From a checkpoint of a small mixture-of-experts model trained on Wikipedia.
Size: 12 layers, width 256, vocabulary 13053, 108M parameters.
Below are experts of layer 6 (counted from 0) of a mixture-of-experts language model. Rows are named router (the router's row for the expert), down (a neuron's output weights, with its number) and show model dimensions 0-63. Each number is 500 + 50 x the weight over its row's rms, rounded and kept within 0 to 999. Numbers have three digits each.
Before each expert's rows: a language model's description of what the expert responds to. This comes from a sample of Wikipedia text that the model never trained on.

# expert 30
The space token after a pipe or semicolon, right before a number in sports statistics and chart tables, e.g. "| 7 |' '0".
router:468440547531562481556532549488572551494521509521501505561522536533481445518495439524581558556495540551493586443452417588487426524519453561564573478457562461499520441409538548457416578469513528
down0:519518452473478597591461548561501525521383526448481465555512509510465495508438577514483551566492395564506440470504434548542459596586561476501498487531487372503518508497471464455366496439516537
down1:496442483486474516490489549512505469499528391438503489448445447496564587517618428498522516362512499455548467468571473491441478489528501443517468483572515543462534530380503453517475513429528512
down2:550503538502426628572550565530463529518552518405613414519438538569452578510505493464557490576597490543517465415545435488494462515441458456433453483576516480453449486429476555417583502510502508
down3:561478520513498549571543491495486523513573556557505483504463522506600593493493562474574498538537539575535469505517465541531488555430467621451481533510477465647441397516470451485434481527488472
down4:462463370547452569465481558537422513498538462484538428588450454504458530438600478515547418477491564525470548457516474435540506509552511464523472442552439459380500469531455436581525510544477504
down5:510509568504605450424507434487576604450460541538480477502435444516565453501563480614431526457512503421529449513535514509472540491498565527464534515526556491514523438589564549474528524448514482
down6:406445490438512485461354499594446500478474570515448521532586551515549500539526441489453536399489351564512577510492555508510507511519422472518495450506462479456400507477451503446466526493503450
down7:533534476431484481515611454479494509453511477538488428474515578514452362471492389579451470535496455557446557532483531462525507556515543552500502582485452472475537536611497491479524490517445439
down8:511451506488452500543496529364430522528597464543526474540479423531564463435519525486501393487592548500411495444451599496447566482537435532450518451424430465434549414513532479548515428513486463
down9:545546525478488541450471536377460525448475393645494462406436456466387522504417504481511459528518494448496562532451490511498546401527527574496443521468535555456537483449511455571487519462466581
down10:521528513467442595458474499443535366521530487468501575542532478498473464577471463462509444505425581487488593413479496497429574451457619483551525473526538549521517390507483571492447521443497500
down11:419512421548553483512519470425484547558504505458517430398520518465467424500526536477456560424478568508432524432494450526411478474516552457522518665450544527605585538554446539483544493483488466
down12:441487603512495570487473429526508557457476529381536395473426481426520452554491518505483508467530482554525520488457472489506513459404558525465585519431512437494460476507411420404557442491527535
down13:485503625532440438467599571531489554545488532468540517458581621496497481457442501496565460417492387482543540493511508488536521472506495513464574364452551468350564494536504592491505541513491469
down14:492512501488427585493495500588491488430551530416562618495430525506502538545519519440465553433477507437601412512537468442461454474622505524487464575559512451437516481395469450569427584576513503
down15:582487506552470536562410612475516558410484584519511464483450531507423531473566414519438485508500540487491408440533521435512508477481480502498648379532440494490518588531585565507517532420505523
down16:502490615531431602514431447454589496425527479529441533557559517504446504475513434522459482494487465512509460566549568518537515431469451550510501428475514401537494462536437489518549515536543548
down17:484498551362486488527488406407470647552624522539564475520502540508493445491451499566490441478601569454539570555552510387449459469422501505548548514458475512529524531504511548433505617402471519
down18:548401476558479509535436501533549520460510556504432465484498438634461451579447527543547425463527526518524618618485523539477512492512529471443461566502551485496538521498453438526476544547498511
down19:513546500465544479522487576494462485513550520449500481506532494536497477551528419443560536499448410492492485512517499411466549498506418508573547467612478485442536494553427385473500466502511489
down20:534532444463566563540484466453525484567618418419503378493434456495541408592527447547447570530574480490586465440509414488536394498544539423458509533494567567513423447540490454497562386475479386
down21:380469504504692483498363520467492468416469437500511514475541543545564520502516488436562562566467543563553568476475489491448401559487522467436495458582441461481456522483513485513513588515449463
down22:500508482490528541452523478386472541501541484515568438533570410458418541451503452414465458529538525535476538494562475514508483525487377500475369519474567398448530451550463523440359552506523545
down23:491602472487526567498533544537464506502532503544529570417467468482488491550426422516473477459474534539514498407486476474473499446537492432396523419422508444414483411522481481595455568496400527
down24:476500404525482575561471404488482584430566399518459541417489495480434440541481566526472448425539609625565564488477445560500434457509421494510486453473623563494456531416522481516473580464501575
down25:556428579540527537492524586401532578494431459416494420459510490528532490457482591507468494522422420524543487567539547407455492583492549501538417619485495492552511514503426432531527561537572539
down26:469495500512561406487524471524377504389574518452453473491578468528493492423576520587388434505493531502518528497508481540541447468466537471584474442522501459466560470542497544496508476526471495
down27:563428511527560500568570530508511537489509495480494458544557517527580494471492542513551512446447410485518542562510401505438470479543544583478555517485494518548504477516552568532413551526469460
down28:481538619561465410391503569506527587472479456537504399506427506533527421553362470526422555411543436515510511469402537489498611490466531491513542575546565549499538508551483515569523495441479550
down29:559561527641457483472496509470545520477500531546542469425615518443573373502505436395512497532506557504594555426550501510597483543474488513551482455455588544468551585488487535505529517449482411
down30:485491523483501538523460594524447504552474552582588484497603550454497490480550544536578416467593513550512463417567532523444465469526559449449507546478468471481488508522423620535464545523492479
down31:442492502583441480421451527498446501469514512398498497455436499502459494471579548460495545558461494538500461507511443491441525470474476508481527471540555566522571466459499484452435544516448450
down32:470538464477475472549473477462474442495554547511476549462543494525539507527580461493566444563485567586493492490505375483507474519596459544490461527522404441532506550565547511482603430520451472
down33:545566510459563433453533490520428533421522507569474552575564475361462581426495483515513543451509497482521514541543424573498523389530512532508609409528565430491454451449571483528505551551505491
down34:502406416453457518420580481572496539546513568494572482538528602503431448481489462501560515441544518532501516499475523461503605632532525505532525443495488505551479501440593494534579392594564479
down35:594476546534545548523427523479594507457459475559493500496573428499512488514527607552577484472533505484575568533472517523543476595593612550569469603550479571507453578471504524438469568451500586
down36:515457457422486524575482432559517459496492556614541393521494552537456609431474446555564447538490630511413640569648485425548491517404493588473431494470480583438434440548535444522505559402446440
down37:453466454513457561475469542494471531516549429527511430492533530507482503477463528483496531451525460528448519432532473481495490445573460479538466410536486481461543455413493518494538521456531530
down38:578494499498523492417492466483415356437539422469492453481469507455500503472540506490587498513474527462390503454518567413577552570504517554492465463507480561465527516557525596470534508505460462
down39:489589484488544529491429534521489471584512432457560528498502456506472533536502446453477522522452441501404517459507547412539518442471503527591524524570473535462496550558566513466536547508463528
down40:514515478536435444520461418469585614415527542445585434496603516461565475462489426522519526453526437602527478513546593527447398489517426491487535452478538505474507490529465518450490492572569586
down41:439519490422470515516487562536489531508472428548482457526505554500453437475392599573501470463486530492474604478434599641649535443430432509407531474487491527520514448463549505448495441543462519
down42:558515511530544538586497513591424554555525565470424463476559532472560528543510530539560622509443470505506486395446485553408485632547542517445573495512481502591544536556514460547596397490464546
down43:384465507402534375392434493534489429450471502552491532523579510494524510432537490516567449479456587471526442393488524457465437508561485470451470578501545497443524422589609437534475521508551414
down44:564454547571464507541508558588486458505482479465545554533507460539527410410455531545432476550548437482516508554550455483576482570462436485559479505544419511462536463520511571523522542440536473
down45:490502590505487486511455394514396543487513497596520507487488462477529527627538508486436581518434554575508466563434442620550465532480503488590485522466405564481500382484519516529520506626435539
down46:531485473493486447509598489507502465504522523495455579438476453436510466490435447518549490544427501495468488471489447517502471493485660503508528625522553488462581490458456534506461485472623531
down47:590575515492439477452395471521491537430524517504504454568585405539567471536459556552491519467542464546535498508561507438497533431501543515511518439570538423454532522563587566455447473573460544
down48:422482551443528456524546467573511482535546484465558426483562472436492500435531507502481498463537470606491533487513431524414501469582576526505534443426484505426526551521546508564524472475485502
down49:563451526422514464598510483467545410512482356538505490459446473530477410540518514570480515457497469503513540515434427520473493501507432535488450535524527492497453555436545498534548532509493527
down50:524510615483533515486533501474611519525413496519556557370566497525439505465522488528456455467623408423428519516474503430575547511406395492499470568490522532420533493509485487468504488472522397
down51:535525424418541574526418511444465445494541486503472488477454472485487550539462610438456512442557472492449418446480527507555440456421507526519416554490513522497406515490422497475488490439481479
down52:625409532528556443447558464447542582482579478454504432521486438483530512491467573541500525518520476626569530563520503444444522513438456567551498553482515423527512536418390532474442531563512518
down53:467484533465462625544507551435514432527414531525490504517567569556600526568483523535515420586546561405435488474450412496430496453461513442527559473445474575576524590537549427627490564637516513
down54:580433461523434512427499540519411407488498594549460495505426459495545506543511574453566520495391541506497452541519520482482614533357534388570442501597393544430521491596507552465516434463470571
down55:429542504584460489511482470564469540500510442540567557423523531435436496531464573504495569495565523464439508531500462477575396544525500552492520562504580554436420535489519444517534606477478484
down56:492550550454542466465561470432463478519584473499544514427592502555497436457483516516489529525480495389510545527551541518567502549429506497496480578527500460583448545495497508484510540555475566
down57:551518416457475493519528514590592501545465535554515525414567527512468513497462556556541499561612467533521474459567495494507471542512456467538547512480565512565488582553454428471516450542544520
down58:460529532506467470515614518481570516468535458427474464436470497414585443491498528467626403403521541565509506477478474491539438476561482509588426484439572591484472523469468528547440437417531478
down59:553561528567555498519557605432631563539615581523530589499623562478545508529428485483565617472560443533451475472512441525523517414458502459499518545511578529541531489523480485488485514488428514
down60:579481515548545478524490485472499546590498365441563500475445434550449527466514525558520550572555444515499511566526403520575511527516491528524466443526495443499518482519494490484541512560532399
down61:483549427553550546499557507429477503517450544546536476511591520570507518431487538515557541549477498552524518455398578488464459539545537501494498579592556596534463500482528470445514535522597468
down62:531498584423559471516472440551473469535418511468404493487563488568516407508562631478575430462428569482509535484501502449512496501593544498447522455506505419505552522551451484421530535494547432
down63:467528471484525597447499518443450511364469469525548535512457422503605480486502478574552416552447461367567465459547464414495553526400498438448405433555579483583539526553513522473465542489426392
down64:561545408559679468517467483483491542459546493602471535467496520470408504509454496498475544461493547446481498557575497475603528524481549524511488524529527560484465468422437502542522562502644479
down65:509441460490559556498580435472521452608436564470500467478511510515465483475479562476523529577520504449510541421518419435490496509526431401467427480512498589561475496580495514494466467554406479
down66:477413525509495542474503569515481442579496495491585432505598537573556530566446506493448600461476501426549555517473502547469498635453491558518546372492522529494528428473525561499417543541500467
down67:476524428428412522544526576520520532555419485482481500555488443507442463441458495553542472555537567389488439486510514467581529429538431485568495431480504507518471505509654521438515421554499575
down68:502384540462521499413546488413514505592518544437555478475458528415556453473431509524488504520478520562559448569560491546535465496462379493568443434475455456425451444504436579493533523492485452
down69:513440503415574465474443473479530493575405430609510467499476457523498437498566495499539506521474496434556536550542573577468452504479517584484429429577634496435465572471566569567519532497483551
down70:563561500510566441472488475462557539490481435539521463519604518465496440501427486522516564404399545408483476559458439524512489459514483546594514515539493525569595556498446445552529590514567542
down71:541513585500520459505468383455539490427448483480454471452560460504417483477484477498465506513511577422569493547390555533608418491449541476517510499415509377459511459433471561398540538418444466
down72:512566577516522452486531519508446561506411514514469511516578586512586479470490457593523553466511590452422486516531476327428475543461513522446479563471514466566575589524501463548393453452595460
down73:501562574493539455392456462523581448493466541509494442473519444471492561409562461340488402481520517437472490471516407574520444480533530498447459544460525501556486519616453587512490517443487425
down74:454591449481427502455566497464405560442470488546544547555502535453502485530509412517433494529446513496553581493580460540525494487542565530585485460589598523500551505463540538507484486470506435
down75:459578417518549595540570382470535508465440462501489588477486571536530552405504414533499461570491595471410542477568430495507475517439495606512525545597577459413410383527462454431493516513464535
down76:469506484546527461541537472451464541558467437456490541577470565402498555514557563522468434581505596496556432563489451461519543513489517492500535504461518474474432503471554462442450451501492484
down77:460554448508451500421472557544582497533488472554559590471440540610490542557544469551512517495489474479518456531426481518527400562498467476532565538479495417464570652548480458515418423559453427
down78:519526475451527519516457494479496471579539581491574537452543424496557482427542500455422509508581561434422475526466424448505475413507471560516548548493530537524461520465465495520454551532566510
down79:553450574569513524589512489418523484531463524436498443416549437576545532494490466446481522561528475511547496508431403510565502519465373507485520442456518514501518502450463546470510507534548398
down80:560520462582474464552627511417465496508563526556455516346545542497584574474525545535536513447423467461483534538474533560470542526417422544498473457421549546568509500538550550468538497458496500
down81:453474503528501531529490482525427541506550389506540512427527495459446566406554448493561493473438523524443501470495512504526507522576473445552492523492508468617440514502448505449494518450528532
down82:433458559496509507532449456524438590479530504577497589461468574563511483524484491412499516455606552495479482519557526598518552557452567503560606465365456452420513563455462492444578558527593543
down83:516521480507473524519435512462546470514506560398420562350515455474466445540478478518510464471377664617557496442460525471435509430468483539501536504481414468525471528459470567526497505471465432
down84:556503497545594515557459563454423521432616426502532391543503496487545522487478480515518517521504483586530480544556495530499500439433470512418470552424478584541511486568548557493509459431503436
down85:529587556415514463523538606393568506529460447420533472517575505529451578434530527534404410436521516502596547465532533542468463429532513500584445511538516539464458443449466514459560544386468438
down86:556566550628435534517526513589515489481546503483466502479494440520570480438545595533488573506438478567481526559547531489529494505484550456515546509409518558588570540444594546524551514498534446
down87:528645502591587547507486489535583576549516594483564454448530544487465527587487530519422499492516569580466629557495467393552539557511457589455452445416560531502503499436605542509423454504509493
down88:503478572498550486562452499496487448517458552427542413409491494462484470409551557514500541471492526524472408508555411516445448448482487562432422406624462580463491546502458395481484370473517476
down89:441474514454460510461494531595469534520622511529484506486464446388556520487550443507520454461424551486490514523510569450514447493481491569576456451568516521468379462429473536440516570477530505
down90:465507522556526443420441480530589498464538519537488449526446492583508512537562510512425489448501503528472462458460503401450509432484466500533483496571531425419444516535506516441456479565513473
down91:448393544604419511462531507609449532531538476458502583548492487449594455511414517547503430456409551424557575552522525521520529542370546487534594545524506474472521447463373414521548566534453518
down92:429546405381492513607517529480581517538495511545483455544503451478497508510461583457484462491603537525475473497500530535453377515536477550556574447485556571540486534496509427482441427517512536
down93:493490446502520490493535530459517537529529423483465470503506495486358582512544465466470415488522544437483543456564541558497567511511460550506525376490517529380509492517505398530399545575497515
down94:535519559489573494505521537492483503549585465596475568486507439540517492525387518513440532511508477575537559570496480527597500498550448482482459522512474491630579441424499436584532465468480559
down95:455486504429489465463552505497461500522537532421478392524437584442513462456454512457541530492516516487475375570484444525484524415582514468510555503492453487586534491486446492485459455558433416
down96:575444471508601541569505486493502575533509505488567537503463504549596561502509554535452513461481577555441521550458420489529515535502351493454429517462454550562531463463457417506516422601469565
down97:502415482468475527529474452458567388509551526486571541420473525475441588557445531486501590428523480566487511478475563457458539475506507555445484450463464394493565477537477417459490453415503496
down98:456463503486477423572525393532566516466501505480572569520591394581465433512466524464395572445470494493492479460478472441518505445441536550571506567464432534404470368470586509451518571427562518
down99:533480546417434481375415452558500501503461529389606453471546509566441501560486511436483465523551541544447541594506402419602530430462489537511491491507554539479547373517525578506459452477503499
down100:505462497426458426535533502536602550563400569548544458431536561504461577534435423413412537441494542476476513548462545508484507427495480501477566490448474458529561420509523526496455494519476424
down101:522562468496455515547581539460510403442468499513500572545507530510460446532553589380516527536484585545522554449540564466493546578563457423510516484526535519411533473440582576440521593540570426
down102:590514573369453524456473475458412588446477469358448481553611534551525509573396509497610538580472482560422502472534497521487547613552512541437540555486505500493547586567462473464426492517524516
down103:476534440460402463447439483481490382413558492523546491562532486458504558488533479525477591464552461540564542535507459485396485454466544578492567481531539509369499624551510591500455447552498498
down104:545511479498512607497474569575527479532564485553483442575477466539491494477578407529565420604517497432460572526458470455378550425449501550367457512516527596504488515506437527462421600503556456
down105:492470473416629562459574479468543407449519534504432518485501626460414472517526478451473398516474605494496480450488383487552570497455535486491533562407488472518530477441495543440446466474539484
down106:551535539491540484457508462516517560486404488499484514441487588486444496427428492481356598458521433453508452512489435438501525540627480595485523407524469450511483531553516517523468460495500572
down107:497485523451573514552482465447515521568427565462535500514396540480539433505582502359456572502527479440541512613488546459510408560450576542493463519533535463516514565544535532474536558495480495
down108:467537432486563511532522489494490538577468533540549454439503574491440509422515529427517474514570610426515533458510552490563506556555533581418459501502532533515467367394426524511561531545543530
down109:525532446478592549530529459419550450482448417474363534468457526471494458416504520459505506549428518419597389522523566533460487489555565582554566456523466465485546536540491532481479558409485528
down110:524578535510506536478443512427503523453499570484502458447478496577555546490549493512458534540506473380572502564422417537455532500453439485480498478591605537541447505559503618485563448563519492
down111:412552509534485410443502493458528484479490461525516511539480540469418552479535461519379425463483466461562555482500507466549530497484584502564389552506541533545514481449554485609467513499439562
down112:464554517554422536536526529470481559481468428524525502558377456510507428562565502560434425495573505554509530504522593513522569474521502456455458485451477544499462514465505374488479483456455524
down113:444464468496477467548477616550518522486449529573466448516371557501468512544489495435519516557478508405417467572527505485550621552479503420532505475562513490533455552471570511392605506587523480
down114:446514462446433509498435484502408589514504487525562502594514365527500467487461536554552488509424440470565543515470484507485487540509477525450423518488480518491456528516483495511513602476441571
down115:467605477506541479475432549542444437444428522525495388532528435492411544531543559551450525571465480471518441526519589489462582440531497513433431548462387448455420486408491525568550551544487554
down116:544475534486547491585485458415501437558410467503501478550559482476534594581518475549474487455394497405580515521432476509493448476472565566530520522516613441417486474444414504519540539540528591
down117:459577464395438473493515484399436471444433429432503447584468491510499470539503426454476557474415496510510530476385474484448521513545489550493520430457510536464579552536426459539503512472472440
down118:482548506527444523495578538444454555600491493398447547469525445502515495427389559492497509555439502631498502547496547568450531312498502575463478520482509509490560631528490517516547545489477498
down119:554460510439525527492535488485500530495492557457497567488467499388452468441601509477464505532569530533524514508523491584437475522519514437592549491520519474556475473462507402529454556579532468
down120:505500467487485472556509589560493422460508552521494539556528458577496525495430492544515483533474509515517591597473585485422465492485514399495514556516425521495525577515533412489550499537509400
down121:453455574479468564472486523499474522630533510405500527519471532473624519548449489509440517575441491484497427498524591503510536535467463490436479501516486491528478437544409464596534489538498460
down122:501547471442477507544569611497475460491534378576524425495425419454598565543591486445407451498495455546576498430623482444432548524468471566477414550497511525531456447530549507558534486490496481
down123:476422527413430542486483413560469416528530485477531481438412516478446457516557630524503444452531499489471572528483535537494486573486517471588510552466424387429488462515445501448504531492554484
down124:435568587556507540476462415444521452520461454545483463477508465468514549428538486557521567374403460459525506559426545519480527464522560549525419483557484483533576488494457515456486380521503522
down125:533587424452497464473493483488523543446450497481475404540452455422598494553563443431543503576466499518618514475594428458414503483437554503462509602510479544545456456501431464545519554505543512
down126:452534552442490499515461523487467490454537571592494549621552512481475495467551460512486542516463543445575503527558511503428444478446528450523447453554536428504485557492495455462409581438463508
down127:525544527493423556527578510504516497470515382525507403556513488626538535505537477597493456398467452447487534473526459537477451525474528602510486479503442583562480485541552492456449520537451515